config.yaml
hidden_size: 192
d_shared_expert: 0
router_bias: true
init_std_router: 0.0199
norm: "rmsnorm"
norm_eps: 1e-06
tie_word_embeddings: false
optimizer: "soap_variant"
batch_tokens: 131072
max_seq_len: 512
dataset: "wikipedia_en"
Below are experts of layer 3 (counted from 0) of a mixture-of-experts language model. Rows are named down (a neuron's output weights, with its number) and show model dimensions 0-191. Each number is 128 + 32 x the weight over its row's rms, rounded and kept within 0 to 255.
Before each expert's rows: "comes before" lists some tokens at least twice as common just after its tokens as in all text. This comes from a sample of Wikipedia text that the model never trained on. Tokens count by the router's weight.

# expert 11
comes before: " to", " in", " by", " the", " that", " on"
down2 [156 123 139  64 145 129  94 120  86 157  51 172  87 170 112  89 174  77 109 105 134 104 116 138 150 209 131 149 108 100  99 136 147 104  34  54  98 104 175 201 140 123 167 118  50 129 109 140 141 111 139  80 111 127 152 106 223 147 115 135 157 127 121 137  97 118  79 137 160 109 116  77 133 149 138 177 119 121 119  80 153 120 113  68 158 136 116 182 142 109 108 119 152  85 130  95 103 116 115 121 125  66 124  74 110 142 162 114 129 150 147 181 188  85 145 124 139 104 151 102 101 158 175 117 106 119 161 146 146 133  91 138 196 128 148 181  77 190 171 146  96 118 143 158 127 134 141 151 162 110 119 155 160 137 180 137 160 139 189 130 164 139 143 143 139 146 137  74 134 154 117  72 102  84 170 114  88 131 152  67 184 135 142 121 107 114 144 122 108 116 139 158]

# expert 5
comes before: "=", "%", "See", " List", " The", "History"
down1 [174 150 177 118  69 171  76 139 182 109  43 128  97  97 153 126 147 128 187 137  34 126 129 160 150  48 140 155 120  90 112 170 156  76 124 143 171 183 136  94 135  84 130 117 127 161 129 163 123 112 149 136  81  82  89 136 124 163 181 108 161 161 127 122  99 120 189  94 147 115 153 134  78 113 133 128 101 117 119 147  77 176 137 161 140 100 103 162 121 125 142 199 159 130  98 165 155 143  88  91  90 105 151 166 132 114 141 152  85  98  65 148  35 171 126 114 151 142 130 160 172 153  69 158 127 189 142 139  61 138 134 110 136 120 132 143 125 109 118 156 136 167 139 131  82 148 149 116 118 150 112  89  97 139 179 137  96 105 151 140 127  70 134 174 134 131 139 158  80 138 125 164 178 104 167 107 120 174  98 190 119 103 105  84 175 128 148 152 106 141 158 136]

# expert 7
comes before: " the", " a", " his", " which", " its", " an"
down5 [165 108 141 159 128 113 102 139 133 127 100 140 103  85 137 120 105 150 154 103  87 131  87 112 156  79 125 183 161 115 141 129 112 128  85 149  91 202 114 145 100 108  97  82 115 131 127 138 134 114 154 111 134  88 133  50 158  88  82 151 167 177 113 135 195  96  71  55 152 141 163 103 181 142 159 124  96 118 113 172 183 161 114 114 114 188  63 152 100  82 182 114  95 143 143 202  97 134 137 124 138 132 158 106 154 162 127 133  91 153 137 135 145  61 130 127 147 116  92 169  85 156 116 141 138 156 108 128  60 152 118 210 152 112 113 115 110 102 201 177 140 172 144 105 132 135 128 177 129 101 100 153 114 114 147 178  70  89 179 152  55 137 129 102 105 130 149  90 131 188 158 171 168 146 130 100 108  82 158 100 116  88 160 156 174 146 108 165 129 163 143 173]

# expert 2
comes before: ",", ".", ")", "–", " and", " –"
down2 [102 153  79 128  91 128 158  87 122 162  88  82 159 183  79 160  88 118 153 123 134  79 147 126 121 142 118 167  79 158 167  96 161 147 148 179 148 124 110 133 129 151 129 196  54 172 147 105 126  92 157 113 128 129 174 120 156 147 139 176 151 120 121  77 116 163  86  80 102 123 156 109 190 142 107 147 122  81 129 110  68 121 132 170 132 114 143 131 181 169 138 152  98  39 142 188 157 114 155 100  67 134  97 122 150 121 146 157 147  56 155  81 169  89 183 141 116 132 109 132 180 146 105 114 135 185 163 100 175 180  97 122 102 101 100  81 118  87 135 138 157 125 104  91  96 124 156  97 127 145 115 125  78 156 143  96 126 114 126 169  79  84 204 164 214 129 108 123 134 122 105 158 148  99  88 162 105 121 163 131 118 123 104 105 122 160 145  93 168 200 140 136]

# expert 10
comes before: " |", "–", ";", ":", "\n\n", "/"
down3 [132 101 132 121 127 124 130 109 134 120 140 161 142  96  71 152 117 177 162 105 126 137 131 105 114 161  87  91 117 110 150 125  67 141  66 187  96 144 216 159  87  93 135  76  87  76 127 146  85 157 172 133  94 127 112 172 142 135 127 142  81 121  97  49 141 155 147 133 154 157 148 133 109  61 133 133 141 124 111 103 151 121 115 158  90 136 145  81  99  68 118 168  87 133 205 105 123 169 162  77 123 157 137 111 165 165  88 109 150 186 144 136 130  92  94  85 165 173 127 126 118 124  62 144 108 171 141 115 148  99 145 131  66  99  79 180 132 155 105 121 144  84 143  91 111 120 160  93 137  84 149 128 150 134 117  78 152  70 171 180  70  81 140 118 120  77 111 106 118 114 130 185 141  95  74 131 119 153 138 114 122  82  78 134 178 144 128  63 148 133  79 193]

# expert 9
comes before: "-", "|", "l", "ion", "ti", "ss"
down0 [147 135 103 124 133  70 134 119 132 121 154  85 105 108  94 111  99 148 115 146 164 170 120 176 142 147 130  56 146  85 132 184 136 153 202 154 147 162 142 123 129 135 119 133  96 187 172 141  66 106 168  83 144 114 120 170 159 118 129 122 104  94 128  98 123 128 167  80 110 138 123 136  99 138  95 113 132 151 133 151 170 149  86 135 146  83 202 154 124 127 107 159 118 111  74 116 113 114 124 178 101 123 151  93 116 144 106 147 182 124 138 116  88 159 150 140 117 137 147 169 165  41  75 153 143 144 131  65 142 128 130 152 173 160  70 138  51  71 126  96 120 185  96  97 136 117 210 174 137  92 155 108 113 120 139 138 160 134 180 116 118 154 145 139 167 166 109 149 129 174 196 109  92 113 115 196 162  94 178 183 163 127 153 117  61 106 131  87 210  94 147 119]

# expert 14
comes before: ",", " of", " and", " (", "\"", " ="
down5 [166 144 129 145 182 156 190 111 134 144 121 124 118 150 169 122 139 143 112  97  60 168 116 197 191  61 116 113  23 112 174 167 156 141  90 188 112 144 170 181 183 143 141 102 146 152 131 123 195 174 137 115 156 152 147 146 139 133 139  93 103 125 156 174 127  61 202 108 126 128 204 123 125  83 105 146 168 111 139 191 184 118 127  97 163 118 111 155  94 193 171 120 128 118 119 132 144 127  98 112 137 161 167 120 129 124 171 167 184 112 161  84 116 162 162 129  88 150 167 100  74 152 104  98 101 115 110  94 122 142 107  42 126 172 161 151 153 164 113 110 155 156  91  93 159 150  94  83 137 144 100 135 155 127 180 160 111 114 154 130 140 144  66  73 138 100 110 132 156 166 115 106  97 162 132 125 143 130 165 166  91 112 156 133 119 144 150 133 112 106 132 137]

# expert 12
comes before: "|", "-", "=", "\n\n", "The", " The"
down2 [ 99 169  95 191 103 136 105 122 119  94 161 111 139  93 118 128 162 172 135 130  97 143 177 189 151 103 167 164 108 135 178 107 150  84  92 149 116 105 186 139 102 150 114  89 133 103 157 145 166 137 123 178 128 166 120 130 129  97  81 123  78 163 146 111 111 101 122 103 149 184 137 122 141 155  93 166 162 141  93 104 136 173 122 100  87 155 128 100 128 120 182 132 149  95  99 186 116 184 156 156 155 133  80 146 156  48 140 107  65 131 155 132 129 174 107 156  89 123  80  27 203 134 154 113 153 107 135 109 132 112 173 133 142 165 122 110 118 149  91 151 136 111 131 135  96 102 139  66 102 175  94  81 180 175 183 133  86 140 118  54  98 100 151 150 135 118 126 185 141 142 121 179 205 152 131 110  99 142 164  83 118 104 164 103 115 126 145 184 123 185  78 114]